From a checkpoint of a small mixture-of-experts model trained on Wikipedia: vocabulary 16384.
Below are experts of layer 4 (counted from 0) of a mixture-of-experts language model. Rows are named router (the router's row for the expert), up (a neuron's input weights, with its number), down (a neuron's output weights, with its number) and show model dimensions 0-127. Each number is 200 + 30 x the weight over its row's rms, rounded and kept within 0 to 999.
Before each expert's rows: a language model's description of what the expert responds to; "mostly gets" lists some tokens that are sent to it at least half of the time. This comes from a sample of Wikipedia text that the model never trained on.

# expert 0
Description: Past participles and verb stems after was, were, been, is in biographies and histories, such as wanted, tried, forced, announced, restored.
mostly gets: "sq ", "mod", "Good", "example", "bon", "Le "
router,232,188,244,168,177,175,148,207,187,190,196,164,149,211,205,140,203,203,207,255,256,262,211,219,234,188,212,200,255,144,190,191,162,199,193,154,223,182,193,243,249,248,182,174,161,241,179,201,174,214,225,138,180,166,227,132,225,228,178,264,187,223,178,228,189,151,183,144,208,216,215,206,199,278,239,155,233,194,174,166,188,249,106,184,220,217,236,177,206,171,190,176,212,166,189,234,194,172,256,204,205,231,200,176,189,178,208,222,156,196,241,245,194,253,253,173,192,219,186,151,192,190,207,190,165,195,187,191
up0,187,213,198,192,192,200,206,180,185,199,204,199,262,214,245,231,227,217,249,257,221,245,210,180,208,180,186,147,175,222,186,201,181,239,198,200,191,192,230,178,173,213,140,193,156,242,171,206,195,148,196,186,318,201,210,158,208,190,170,159,174,198,188,189,183,207,199,217,221,193,232,244,201,196,143,151,187,220,236,161,199,220,181,187,178,139,129,214,211,248,192,110,214,245,173,208,251,188,182,233,125,239,203,225,218,231,165,238,146,203,187,200,171,197,220,195,235,231,160,198,240,215,240,214,194,209,154,224
down0,187,214,160,204,256,206,134,239,169,175,173,160,196,170,188,212,230,151,185,202,143,170,182,158,230,182,208,193,172,236,215,161,254,221,215,181,153,189,208,225,158,211,201,229,252,158,191,215,224,184,190,156,221,225,198,193,210,210,244,204,192,208,204,232,156,243,239,210,211,170,206,185,216,154,201,184,126,219,147,241,198,177,232,221,202,225,213,166,188,234,171,260,199,200,153,204,190,158,249,219,186,203,222,231,233,255,157,213,142,256,233,195,209,213,148,227,270,239,187,174,148,214,173,216,166,160,184,190
up1,193,194,198,217,248,196,237,206,148,166,219,234,181,255,210,196,208,219,249,196,167,238,203,212,217,186,209,235,165,225,241,257,224,218,197,220,178,193,189,177,193,179,197,210,216,214,247,190,198,167,183,177,166,240,220,209,230,288,215,152,216,201,224,214,265,194,206,213,189,201,236,210,201,191,273,181,207,166,237,196,194,190,181,200,240,233,195,213,197,194,202,175,199,184,171,221,232,209,226,219,195,181,245,186,221,199,246,236,211,178,227,239,211,217,206,192,212,247,198,185,207,171,180,324,195,186,255,209
down1,242,147,230,161,192,199,191,210,202,187,206,199,167,233,204,196,176,169,228,187,222,160,214,156,224,166,148,209,166,191,193,231,186,255,238,203,181,226,183,255,228,193,197,172,222,190,182,221,181,237,225,192,222,192,179,206,198,158,204,235,259,180,219,185,233,216,211,243,192,192,187,185,204,195,207,215,135,219,228,222,148,236,155,216,219,246,200,221,219,190,227,180,172,182,178,141,240,174,165,198,166,192,191,200,200,190,257,219,205,207,168,177,244,206,252,192,211,162,162,232,222,197,238,205,138,241,215,214
up2,150,232,167,195,210,214,236,152,184,241,223,172,212,203,203,237,219,234,175,176,153,248,227,254,181,141,203,187,195,182,243,239,213,247,212,222,184,187,176,246,195,196,219,268,273,188,230,193,207,196,133,195,158,273,222,235,147,229,227,205,216,196,164,206,224,196,196,179,227,201,207,203,257,211,246,165,177,199,219,230,277,243,188,173,170,224,206,191,146,173,267,217,160,201,168,254,239,229,156,145,250,157,287,156,209,172,217,226,152,163,269,129,194,201,223,209,143,212,186,176,193,188,154,221,170,231,229,185
down2,187,241,167,225,170,189,213,205,209,188,248,218,200,244,208,221,159,196,243,163,253,237,249,201,184,178,241,153,177,215,170,213,191,185,172,204,184,116,167,214,209,195,267,205,191,200,197,165,220,138,191,262,199,200,229,240,176,208,200,182,162,209,175,144,238,244,199,245,185,249,184,220,212,195,170,178,203,197,158,230,170,207,209,193,199,293,141,237,193,233,228,168,194,171,200,162,191,242,154,171,185,198,196,192,219,171,184,176,254,198,240,195,213,202,180,187,174,199,196,175,219,222,208,191,140,229,227,227
up3,223,127,215,186,199,231,231,163,197,206,187,216,211,213,222,220,177,217,172,140,235,185,168,217,187,202,232,217,198,153,203,215,210,198,230,243,214,186,170,198,165,231,198,184,240,189,258,168,150,175,207,191,218,197,238,237,183,158,175,254,243,201,191,203,205,155,178,212,184,226,216,242,223,224,229,190,214,225,209,190,148,196,226,175,228,155,225,244,195,188,199,173,199,214,210,238,159,221,211,178,203,187,192,199,216,180,184,217,196,185,140,265,227,201,219,166,193,201,145,207,155,231,205,210,201,185,185,164
down3,214,184,166,163,210,194,187,175,186,177,232,201,176,236,148,257,231,205,216,210,183,207,150,192,242,219,146,207,250,236,214,234,221,203,201,241,186,263,219,240,208,250,214,217,170,192,206,246,237,166,216,178,180,204,188,168,223,183,120,180,210,175,229,191,196,198,194,222,188,186,197,199,214,215,210,146,163,203,199,177,218,203,171,183,217,164,175,183,211,195,192,222,145,179,281,198,213,230,197,193,221,237,222,182,149,208,194,239,208,201,182,250,239,195,216,181,221,161,194,198,202,214,261,199,170,169,226,231
up4,163,205,140,172,138,192,209,217,226,201,178,224,239,193,183,261,206,199,219,257,198,231,193,218,218,218,168,168,239,169,184,201,173,179,164,195,219,215,175,159,171,201,172,215,158,219,140,158,185,199,197,172,175,241,204,187,145,199,188,195,175,166,229,150,186,222,231,221,160,220,176,230,151,193,205,193,268,121,164,196,172,165,203,249,201,289,268,245,194,198,178,180,215,224,219,174,191,180,233,175,193,177,224,167,190,182,216,165,256,222,200,177,177,161,230,241,204,224,258,229,199,194,236,184,193,204,217,159
down4,236,203,243,203,187,209,198,199,185,209,233,183,186,157,190,221,224,212,172,225,169,212,189,169,147,259,229,194,201,254,193,228,245,171,214,208,183,201,214,138,243,175,213,187,166,215,204,264,189,192,232,210,180,212,192,233,223,161,245,194,187,193,184,192,176,226,227,200,247,199,176,229,177,164,189,255,191,177,210,202,170,204,190,215,228,171,209,176,220,212,164,134,249,200,208,183,164,224,269,232,206,226,192,217,182,173,156,189,161,204,225,211,173,192,216,189,189,233,245,161,230,182,173,183,214,190,225,242
up5,152,211,185,197,166,193,174,215,236,263,124,200,175,178,175,187,227,222,227,190,161,241,164,204,177,146,180,189,194,206,168,190,170,181,177,228,211,173,228,223,186,210,180,206,185,201,188,217,161,210,181,185,232,213,169,175,167,175,174,205,180,231,203,180,262,231,212,143,224,187,231,215,218,202,201,166,194,215,244,185,186,210,137,169,173,199,257,228,220,242,234,199,223,182,187,174,230,197,231,217,204,255,242,178,193,174,211,190,183,231,238,175,218,232,232,241,232,236,236,156,200,204,171,231,175,180,233,245
down5,189,243,182,178,214,174,186,189,212,200,218,201,228,208,187,211,182,174,164,192,202,193,264,160,172,214,179,208,190,264,258,200,228,158,193,234,168,160,142,211,147,172,201,221,261,212,153,186,167,201,154,230,208,191,226,206,201,239,219,204,190,193,175,226,197,201,133,223,177,218,223,212,218,221,190,178,242,271,205,224,194,195,144,207,189,253,141,203,145,163,169,204,183,220,164,221,216,250,200,164,187,201,205,204,212,164,163,199,205,239,263,205,195,202,182,191,248,183,200,163,194,190,207,191,174,155,214,284

# expert 13
Description: Words about populations and social groups, such as Americans, living, migrant, who become, their, and demonyms in society and politics text.
mostly gets: "ber", "Com", "Green", "Per", "Ash", "Pas"
router,211,171,213,146,209,202,134,217,159,192,220,130,196,217,208,152,226,192,220,257,222,191,157,212,224,217,215,223,192,217,168,229,172,215,174,267,199,178,238,225,209,221,180,200,197,232,211,210,124,196,200,154,190,222,156,200,163,217,236,250,204,200,226,220,182,185,172,178,145,234,228,201,227,272,212,155,212,198,230,181,198,203,148,199,209,169,239,185,211,166,221,219,182,181,195,231,218,205,248,164,208,206,212,199,207,195,220,256,179,209,250,222,154,239,217,245,187,210,189,211,188,161,175,176,158,172,212,157
up0,217,178,210,138,223,237,190,210,182,198,223,180,183,172,223,198,215,188,165,192,185,216,241,218,196,178,190,255,199,152,147,170,194,236,186,201,201,168,198,185,211,230,197,214,250,187,235,202,207,201,158,162,140,218,176,251,207,188,183,225,146,220,163,128,204,171,161,148,175,179,234,230,207,189,226,195,245,230,235,142,197,219,193,127,160,244,232,150,241,186,173,261,159,212,169,257,204,160,226,273,190,200,190,238,149,201,205,183,233,204,243,223,228,206,222,211,166,196,215,207,193,192,211,194,211,204,188,217
down0,193,181,198,171,201,163,225,199,217,230,251,227,171,203,182,257,177,266,187,193,224,207,179,174,232,220,163,215,154,198,201,157,217,188,162,207,200,224,210,238,177,212,150,222,158,213,218,178,203,213,201,210,228,224,164,159,248,166,228,153,211,170,180,187,225,199,187,262,233,171,218,201,222,175,153,212,216,226,203,203,192,201,195,224,222,214,148,193,183,212,213,213,217,190,241,214,166,175,226,179,203,177,207,206,201,178,180,196,223,175,184,223,221,222,186,221,185,182,186,282,247,189,238,206,242,170,213,210
up1,199,204,204,179,177,208,188,215,204,243,157,149,221,199,229,188,219,157,180,188,206,247,216,225,237,271,251,195,172,233,152,147,232,244,231,161,179,196,247,182,162,139,206,145,172,186,187,198,201,190,214,218,212,185,182,188,235,255,207,181,203,214,239,242,205,227,172,199,204,203,140,220,201,199,236,184,237,224,182,208,202,194,168,210,178,215,237,192,153,233,220,172,201,203,224,156,193,168,185,244,158,220,221,197,278,173,188,223,160,191,179,189,196,192,188,202,195,222,232,188,162,216,229,210,93,187,171,142
down1,161,191,180,207,253,149,225,218,191,157,160,184,213,181,275,209,238,210,186,242,239,141,247,172,182,141,215,206,211,198,247,239,256,217,225,227,241,239,201,242,224,186,222,224,230,191,192,241,245,153,236,173,175,247,192,198,176,181,173,156,196,213,150,234,236,223,205,200,165,188,147,220,172,211,201,186,179,206,193,245,222,227,197,203,229,228,183,142,165,245,169,204,178,279,171,229,199,199,198,161,221,204,189,237,174,221,208,199,186,246,209,246,158,187,204,210,198,191,144,185,233,247,153,237,255,191,202,237
up2,238,155,177,173,195,180,207,214,178,247,246,272,203,210,201,195,237,232,193,167,161,223,194,205,174,153,206,180,184,236,226,185,167,256,187,180,241,170,204,207,200,181,202,196,215,198,160,167,206,175,180,174,175,206,209,213,199,207,192,248,188,191,218,187,210,228,171,171,205,188,152,223,150,188,226,198,221,244,158,170,212,186,190,182,199,180,201,146,212,171,212,159,202,228,261,146,213,261,216,178,235,194,160,153,261,239,235,187,250,201,181,235,217,179,175,197,317,209,209,188,193,215,209,166,223,154,204,190
down2,222,201,181,217,177,218,185,169,179,189,258,202,203,200,202,142,178,181,182,219,193,210,211,205,178,200,193,185,187,210,195,280,188,210,220,170,167,219,237,165,190,230,181,175,226,228,195,217,232,142,226,147,240,170,200,227,184,242,213,192,248,198,204,188,179,218,164,207,220,206,184,215,227,199,140,172,163,223,221,206,260,238,189,182,238,185,191,178,183,244,223,233,210,180,176,183,212,186,177,203,193,148,216,146,185,194,212,245,161,256,153,212,300,196,181,214,249,186,222,192,195,201,203,211,147,245,239,204
up3,263,172,184,185,169,203,201,207,156,232,170,183,194,209,212,232,224,202,209,167,166,173,192,171,227,243,230,226,183,166,151,207,224,217,137,180,231,158,146,212,202,202,169,205,190,198,258,224,159,228,153,210,160,189,214,238,205,167,193,218,223,208,168,199,149,245,188,177,186,187,195,246,184,194,243,214,199,185,195,233,198,160,169,187,201,204,220,172,216,193,206,221,187,175,252,233,197,164,197,230,226,251,193,200,204,202,268,212,225,197,168,183,181,214,180,231,169,191,211,230,234,193,215,226,157,144,187,210
down3,164,171,153,208,207,200,188,184,191,163,201,221,180,192,193,199,198,250,137,196,220,169,213,143,196,202,177,262,209,186,138,196,207,260,206,208,176,206,195,195,156,251,214,249,192,221,217,187,212,208,227,141,202,234,206,195,212,174,218,212,203,191,226,155,214,173,167,205,227,211,194,190,139,240,202,174,231,208,152,213,169,232,219,254,196,189,129,99,180,212,223,256,214,217,232,251,195,153,180,183,225,230,159,187,211,183,229,197,226,192,226,221,239,196,169,224,178,132,175,251,205,224,239,155,205,218,186,195
up4,177,220,218,172,163,200,227,236,222,244,209,239,239,258,189,228,176,258,180,213,212,195,217,232,169,215,160,244,195,223,203,196,215,145,180,202,234,209,198,178,153,183,194,167,172,216,231,143,199,171,167,215,217,224,247,229,213,179,173,169,247,208,257,243,179,123,242,171,173,216,193,176,198,212,232,192,165,233,191,165,178,200,199,143,157,214,205,238,194,233,186,171,244,220,181,157,201,217,245,219,173,190,168,162,156,222,233,180,266,176,213,226,178,205,180,206,227,178,224,183,246,254,203,176,222,181,243,236
down4,279,223,203,223,147,206,217,172,213,213,199,232,176,265,207,193,207,231,169,158,168,259,204,224,141,229,194,184,268,196,207,266,203,225,218,183,190,236,208,115,207,221,176,150,189,217,249,199,177,156,187,158,184,181,205,263,176,209,218,208,259,210,190,160,244,197,205,201,183,206,228,196,157,213,204,206,152,176,254,239,232,175,255,307,241,227,198,193,182,241,160,214,238,234,196,209,279,200,211,199,203,173,205,177,179,211,199,200,161,199,171,174,207,203,156,188,198,189,206,228,160,218,168,199,223,262,212,236
up5,192,192,184,207,203,187,172,213,234,164,177,165,239,197,226,151,221,183,194,215,197,153,211,226,196,199,178,190,165,178,176,194,183,188,181,189,161,213,149,181,219,203,184,208,252,178,207,191,178,207,167,160,193,193,200,206,150,171,151,176,193,225,149,212,222,182,169,198,207,216,219,197,164,167,172,198,224,239,182,205,185,230,171,165,203,203,263,220,190,220,190,224,195,231,180,190,192,196,161,168,264,195,204,213,173,218,241,209,174,187,186,194,186,202,195,222,231,174,206,227,181,180,255,206,213,173,176,182
down5,208,270,172,179,243,165,241,227,175,215,209,288,206,186,190,238,198,183,188,215,229,221,179,138,185,234,184,196,213,225,185,229,218,219,198,220,180,217,168,242,139,221,189,191,202,220,181,241,198,212,212,215,189,201,186,230,190,252,250,169,128,177,197,135,181,254,216,208,237,200,205,203,193,194,131,151,137,220,176,154,178,234,222,174,192,245,205,203,190,197,186,179,189,129,225,206,168,129,211,238,219,194,162,166,193,199,181,188,179,197,173,219,227,226,215,232,218,211,226,216,229,189,202,211,209,178,247,232

# expert 6
Description: Country, city and month names after in, of or from, such as States, York, India, July, plus phrases like "in order to".
mostly gets: "States", "York ", "India", "States ", "Kingdom", "Angeles "
router,219,189,179,191,211,199,97,223,146,160,186,149,171,227,212,166,167,155,201,237,200,166,157,225,241,206,209,173,187,163,189,188,159,230,198,206,202,138,213,190,205,210,188,227,228,204,165,228,137,177,227,91,180,151,200,202,190,186,226,268,209,252,223,233,203,197,146,138,198,243,226,177,269,245,226,147,178,216,183,208,195,233,145,193,233,212,225,177,151,161,235,198,172,198,231,224,192,179,254,200,225,135,247,211,169,193,214,228,186,174,200,204,217,269,255,224,244,241,227,171,171,163,186,183,193,236,224,209
up0,202,215,212,201,211,254,200,233,196,196,209,210,246,181,238,230,178,176,225,231,208,232,175,200,254,182,250,214,189,259,185,196,229,216,205,208,230,244,200,185,217,166,161,182,158,197,208,202,183,200,211,183,153,199,161,193,227,167,187,201,202,196,227,251,216,240,231,155,224,243,196,188,242,192,197,179,231,204,168,164,200,210,227,237,184,231,174,144,212,214,192,145,182,203,285,204,205,236,213,239,188,178,173,200,260,196,192,159,177,230,171,233,165,175,158,194,210,216,216,174,247,194,271,221,204,182,247,241
down0,216,200,227,162,257,188,209,232,194,206,203,222,145,262,166,239,204,168,222,233,135,170,112,226,204,136,196,180,194,199,274,197,138,218,191,207,198,164,232,144,190,198,186,201,250,221,192,203,183,246,209,175,214,180,204,225,201,193,154,204,190,216,251,186,222,203,229,206,174,178,180,132,178,212,219,187,193,227,180,143,218,184,289,241,214,171,274,235,269,233,156,138,199,175,178,174,216,180,199,197,217,226,144,170,242,191,217,237,222,191,170,244,185,164,190,218,165,200,235,183,185,255,161,167,188,184,241,220
up1,147,236,213,237,151,287,193,223,202,174,166,248,248,218,182,201,230,235,219,180,249,192,117,194,198,151,189,185,158,176,199,181,223,208,198,169,207,225,237,212,162,162,228,195,249,207,177,185,170,196,165,188,206,197,230,206,191,207,176,197,148,163,189,228,250,213,231,253,235,185,156,202,137,235,197,220,167,202,208,168,186,220,254,224,167,217,188,213,159,215,182,194,177,139,185,230,185,197,250,180,221,190,190,192,280,259,231,234,145,191,183,189,191,231,197,234,141,226,191,225,197,220,156,214,249,215,216,162
down1,202,210,174,182,221,193,183,203,176,222,211,207,200,185,224,170,181,241,146,221,203,213,211,196,206,165,187,204,186,252,210,170,190,192,182,184,170,204,219,174,152,189,224,184,259,200,236,190,239,232,204,253,213,209,164,142,193,217,185,198,213,193,210,183,259,185,204,166,263,214,232,231,120,204,218,217,239,238,145,242,154,204,234,186,191,172,218,232,134,157,181,233,255,203,173,226,178,166,231,156,230,178,140,217,177,169,151,177,237,203,220,163,244,183,225,157,202,180,174,160,198,165,216,185,160,185,184,186
up2,212,214,183,177,195,225,225,166,172,180,285,198,180,185,219,204,208,218,173,262,180,208,192,171,185,221,190,196,204,177,232,186,164,200,180,205,186,197,229,263,200,231,212,174,195,214,247,178,215,207,232,195,181,254,238,185,213,211,211,179,201,172,191,178,229,213,184,194,260,157,202,248,133,209,231,240,175,178,184,210,181,253,201,186,151,222,173,184,233,152,146,251,184,180,144,219,202,228,249,205,226,207,166,216,226,128,211,237,170,237,231,185,207,199,193,223,223,232,195,240,166,211,154,215,192,196,133,123
down2,178,216,202,218,136,167,138,165,195,186,227,197,183,188,193,197,195,193,185,174,206,188,172,176,205,244,194,229,181,220,211,197,269,199,234,159,159,146,206,238,176,164,210,207,208,231,171,209,218,169,235,195,160,168,153,213,207,172,176,190,179,252,214,206,216,157,162,232,194,212,183,212,198,190,241,197,195,204,154,251,189,148,189,255,213,196,189,154,196,148,273,244,201,243,223,182,204,206,192,206,162,213,203,235,189,141,248,196,186,238,240,154,199,239,169,154,219,123,200,219,195,211,196,221,207,226,136,192
up3,240,206,185,185,232,177,175,177,198,129,189,161,169,230,215,191,179,196,174,181,201,192,231,151,188,129,160,181,191,171,196,179,208,195,191,169,206,223,181,175,162,195,174,179,244,201,228,210,176,179,176,156,227,183,178,209,219,166,160,251,206,111,197,181,183,224,163,160,199,166,141,160,237,203,171,219,205,181,204,228,178,225,191,210,261,160,203,230,206,213,166,168,213,224,238,172,201,245,185,123,175,236,192,200,208,175,181,158,127,163,196,216,189,241,215,229,208,224,196,181,191,236,178,241,183,145,220,201
down3,200,222,174,259,171,205,182,185,208,212,194,234,211,183,206,209,189,224,202,206,185,244,223,177,211,208,229,211,99,188,174,196,203,214,206,232,229,208,197,190,204,203,175,192,194,155,192,175,229,215,192,260,217,266,239,243,269,171,234,209,245,163,191,224,235,226,176,221,170,223,165,219,198,215,234,190,241,200,159,212,183,166,191,183,197,220,165,231,184,113,247,226,250,160,201,185,152,239,177,162,195,121,233,211,193,218,197,190,240,181,178,241,236,203,258,235,221,195,234,204,191,202,193,216,207,200,220,179
up4,229,239,171,197,187,168,216,175,228,155,155,179,198,249,212,184,227,133,190,195,177,189,242,169,222,189,195,168,180,137,218,181,211,163,185,156,194,168,180,203,204,198,133,219,209,210,182,203,241,239,195,194,208,230,273,191,184,204,165,158,251,261,205,193,194,198,196,135,229,226,199,145,186,220,189,219,211,198,158,273,222,219,182,206,174,238,211,196,150,219,200,173,206,180,212,167,200,264,169,224,181,206,186,184,183,191,225,247,201,199,239,199,174,189,219,173,137,209,225,190,201,256,142,238,204,225,230,233
down4,253,150,176,170,215,203,264,163,182,202,245,174,207,224,192,228,218,192,219,153,204,198,198,216,210,156,171,244,160,252,205,188,190,203,237,201,238,201,187,157,170,168,121,217,188,232,191,171,210,168,241,235,214,185,191,228,173,209,168,198,178,196,169,210,211,235,218,181,185,178,246,203,226,234,216,157,161,207,242,174,209,190,205,238,170,192,201,266,201,149,253,176,224,167,226,190,178,155,229,251,143,223,212,266,238,225,161,178,264,224,213,216,210,149,206,180,199,190,165,217,188,148,160,225,223,247,218,218
up5,220,187,153,199,233,176,219,112,230,151,215,175,180,214,196,180,228,236,149,216,165,178,251,224,140,150,189,214,158,152,176,152,195,211,181,175,235,192,157,192,115,174,157,210,193,205,249,224,174,188,191,237,243,242,203,190,216,168,216,192,225,146,200,136,186,193,177,162,179,194,204,230,223,195,181,197,143,222,215,212,173,211,205,226,225,166,243,222,225,191,213,190,201,183,228,179,242,180,203,143,180,211,166,215,198,147,188,208,238,211,202,224,202,209,238,200,244,168,177,194,160,167,179,177,131,140,198,144
down5,145,214,180,257,122,197,124,171,221,186,181,198,163,162,171,138,206,242,201,191,216,232,201,214,276,282,197,204,173,182,214,197,182,267,207,204,197,194,156,200,200,206,204,225,193,204,261,194,194,191,264,201,256,244,228,197,211,187,193,207,196,228,243,222,220,234,207,199,157,220,202,212,187,173,216,221,205,198,233,206,197,150,157,181,226,222,126,136,188,190,242,172,170,206,204,243,183,162,219,227,194,100,169,223,167,175,199,166,223,186,184,198,242,213,250,247,253,171,207,222,216,181,198,185,240,209,250,156

# expert 5
Description: Labels and connectives in list-style infoboxes, strongest on "Binomial" in taxon boxes, also school sports lists and weight fields.
mostly gets: "Lim", "Win ", "Binomial ", "Synonyms", "Clay ", "Candidate "
router,207,166,234,165,190,196,174,220,181,178,216,138,198,183,199,120,189,196,216,211,240,206,192,235,224,183,213,244,258,198,163,167,144,200,154,192,212,200,234,215,208,238,185,154,193,240,200,191,144,151,238,152,195,160,160,182,149,222,189,246,168,216,229,193,192,177,201,187,162,243,204,230,214,276,233,170,172,215,219,168,176,217,198,216,205,211,216,181,168,174,220,237,181,187,195,234,244,198,250,152,223,210,184,177,206,187,206,234,140,207,202,202,210,226,246,247,180,187,196,205,153,206,178,189,167,163,194,191
up0,182,203,216,209,170,197,199,151,193,223,204,204,230,167,125,192,182,174,218,187,236,240,172,213,216,170,187,196,212,226,202,216,171,178,241,151,210,265,222,211,165,204,177,205,201,162,171,240,217,178,218,264,200,215,200,202,204,179,215,205,161,200,198,175,221,277,219,255,267,195,135,221,239,175,219,184,175,206,176,173,141,250,171,165,159,190,165,198,226,182,233,232,197,170,172,201,202,174,195,156,204,248,145,164,163,219,202,204,218,207,231,193,234,217,198,172,179,166,221,255,240,188,200,230,216,235,157,218
down0,180,208,216,192,195,223,181,245,142,193,205,206,209,212,198,171,152,179,127,166,199,195,168,223,185,191,247,235,187,204,209,210,114,133,243,168,247,263,211,189,172,194,204,194,203,165,192,233,230,216,185,167,205,190,206,196,227,184,181,135,189,245,168,216,175,157,163,249,183,218,213,236,269,229,206,148,205,137,188,219,190,182,182,201,187,194,201,227,197,265,176,185,166,214,187,189,197,182,193,171,194,131,175,172,153,202,209,259,184,190,204,197,230,193,169,175,231,244,170,264,236,198,182,174,190,174,199,222
up1,229,174,242,175,189,173,192,173,229,171,194,239,190,229,221,181,220,238,268,149,111,250,202,249,227,250,202,174,173,174,206,182,187,214,225,224,211,221,167,132,182,198,177,263,136,208,203,224,180,198,148,198,210,190,224,159,224,217,220,223,179,221,178,181,230,248,242,216,220,182,131,170,224,153,178,198,203,204,212,157,200,243,198,166,213,210,190,184,178,197,227,277,228,172,237,210,253,210,201,208,223,213,198,189,154,195,230,225,154,192,148,288,198,211,205,172,144,164,249,241,206,179,206,197,185,236,168,220
down1,203,244,211,214,225,204,191,166,194,217,132,187,219,179,171,236,210,184,160,196,245,177,218,216,193,211,220,162,233,195,135,138,193,142,241,196,241,234,173,192,199,213,148,169,190,185,184,210,229,203,198,201,172,183,212,190,262,188,233,197,196,200,193,150,225,216,177,211,208,214,214,189,159,248,217,216,229,128,184,185,203,225,198,254,193,194,248,228,159,221,170,185,195,206,223,230,168,160,159,226,221,197,123,153,198,244,185,185,187,119,230,241,236,236,202,195,157,238,191,146,187,254,220,163,178,219,203,215
up2,246,196,271,217,208,228,208,194,166,271,167,178,209,177,218,210,215,226,166,186,212,191,150,293,171,211,192,200,190,198,174,195,229,196,203,228,209,176,190,279,229,213,232,205,229,283,267,171,193,214,188,204,169,214,195,214,280,210,171,156,216,146,190,253,162,208,229,233,192,180,181,195,257,210,218,166,220,233,204,289,210,153,216,181,199,170,189,207,225,195,172,173,195,221,203,240,203,166,171,212,279,276,212,190,221,162,149,188,222,251,218,171,197,200,187,199,196,214,198,183,191,194,260,218,215,215,186,158
down2,141,169,180,227,157,205,182,168,257,175,150,227,185,205,199,203,180,137,251,198,165,209,192,194,241,215,233,180,226,200,219,208,190,177,261,205,195,149,227,185,213,214,231,219,252,194,181,227,169,163,171,195,221,205,196,260,134,168,237,186,164,173,215,222,216,161,223,157,165,158,184,154,172,192,173,195,219,289,168,192,228,215,219,171,290,239,198,192,211,125,223,184,195,263,147,237,204,201,261,241,211,173,246,226,236,180,204,194,197,187,187,181,218,219,204,196,179,181,195,132,203,232,188,225,179,223,145,179
up3,146,238,191,202,185,183,196,209,220,185,265,207,258,202,170,157,224,142,233,214,190,212,188,254,154,196,200,189,220,278,239,205,168,190,216,193,206,249,183,154,199,220,203,223,198,202,158,196,237,190,184,224,256,176,185,225,212,165,215,230,204,271,203,184,199,224,167,249,220,207,167,186,183,201,194,224,155,170,181,187,144,250,241,167,118,168,190,210,183,178,202,216,215,190,167,177,152,168,210,161,237,184,162,217,209,185,200,223,187,174,156,181,183,209,236,203,167,222,203,252,202,173,234,215,210,178,232,222
down3,195,217,189,181,194,236,170,178,155,200,194,195,201,157,205,165,192,175,159,217,222,180,195,173,206,147,217,195,175,146,207,173,163,205,203,160,180,250,182,131,168,161,157,159,160,194,179,238,269,225,152,188,210,199,192,198,248,212,163,196,267,211,197,216,217,173,158,202,225,173,184,209,214,204,189,181,210,180,197,239,211,176,211,197,214,175,214,249,217,265,233,155,158,210,244,200,219,208,193,219,160,217,221,145,152,210,195,230,236,226,229,255,198,187,214,199,183,195,205,208,242,197,177,181,248,149,176,226
up4,231,155,205,166,170,160,226,207,208,235,208,159,213,163,183,227,182,250,225,218,158,190,164,219,202,157,205,202,231,228,178,230,198,190,228,161,176,204,253,220,251,279,211,196,222,193,217,202,204,212,197,190,195,179,224,266,209,161,222,186,163,227,152,186,226,184,168,222,169,166,222,192,233,224,174,130,195,203,234,197,184,201,183,191,171,220,226,190,232,199,200,193,204,219,156,216,153,130,187,222,273,136,155,183,267,177,174,236,257,174,200,197,197,221,182,215,234,201,182,209,130,199,203,214,217,217,263,236
down4,212,188,183,223,205,243,181,221,153,182,193,200,191,177,173,203,217,186,233,193,218,191,195,150,208,223,199,180,192,180,188,194,202,186,184,201,224,184,159,220,167,212,196,176,227,185,232,155,177,185,183,183,264,175,186,226,250,143,184,153,245,210,182,204,234,169,193,184,170,212,263,162,224,164,235,182,210,214,190,215,203,148,176,248,270,199,188,175,234,219,220,194,196,183,202,202,221,262,265,225,146,184,252,222,218,157,197,180,185,227,160,176,190,177,240,241,170,157,254,210,221,191,249,215,197,199,206,231
up5,158,190,180,206,179,220,176,219,180,151,219,178,232,168,183,226,212,219,177,210,176,177,162,175,226,177,247,191,216,213,168,169,216,217,186,202,189,205,226,172,296,243,189,227,186,166,149,198,214,215,244,215,171,147,199,215,218,182,179,190,246,246,224,170,236,154,220,209,188,158,217,137,204,188,212,196,206,223,155,242,212,210,204,187,190,135,208,219,196,173,212,234,176,254,242,135,183,125,207,219,186,181,242,192,235,223,222,155,216,131,183,200,158,203,195,245,216,228,192,175,201,184,209,247,215,193,229,224
down5,235,181,146,248,236,225,221,142,153,213,206,256,207,195,194,184,282,226,230,203,238,170,169,215,196,215,224,202,196,262,196,192,187,215,182,177,171,211,215,203,190,196,177,200,185,216,203,211,192,218,179,239,183,200,217,221,180,134,162,213,227,198,217,216,224,219,137,229,157,181,202,133,220,222,217,149,183,238,224,194,214,175,206,167,218,164,166,176,228,172,205,199,206,237,242,189,206,254,168,207,195,182,206,249,162,164,238,210,190,243,167,207,178,165,305,202,192,253,231,234,210,204,196,217,242,212,213,188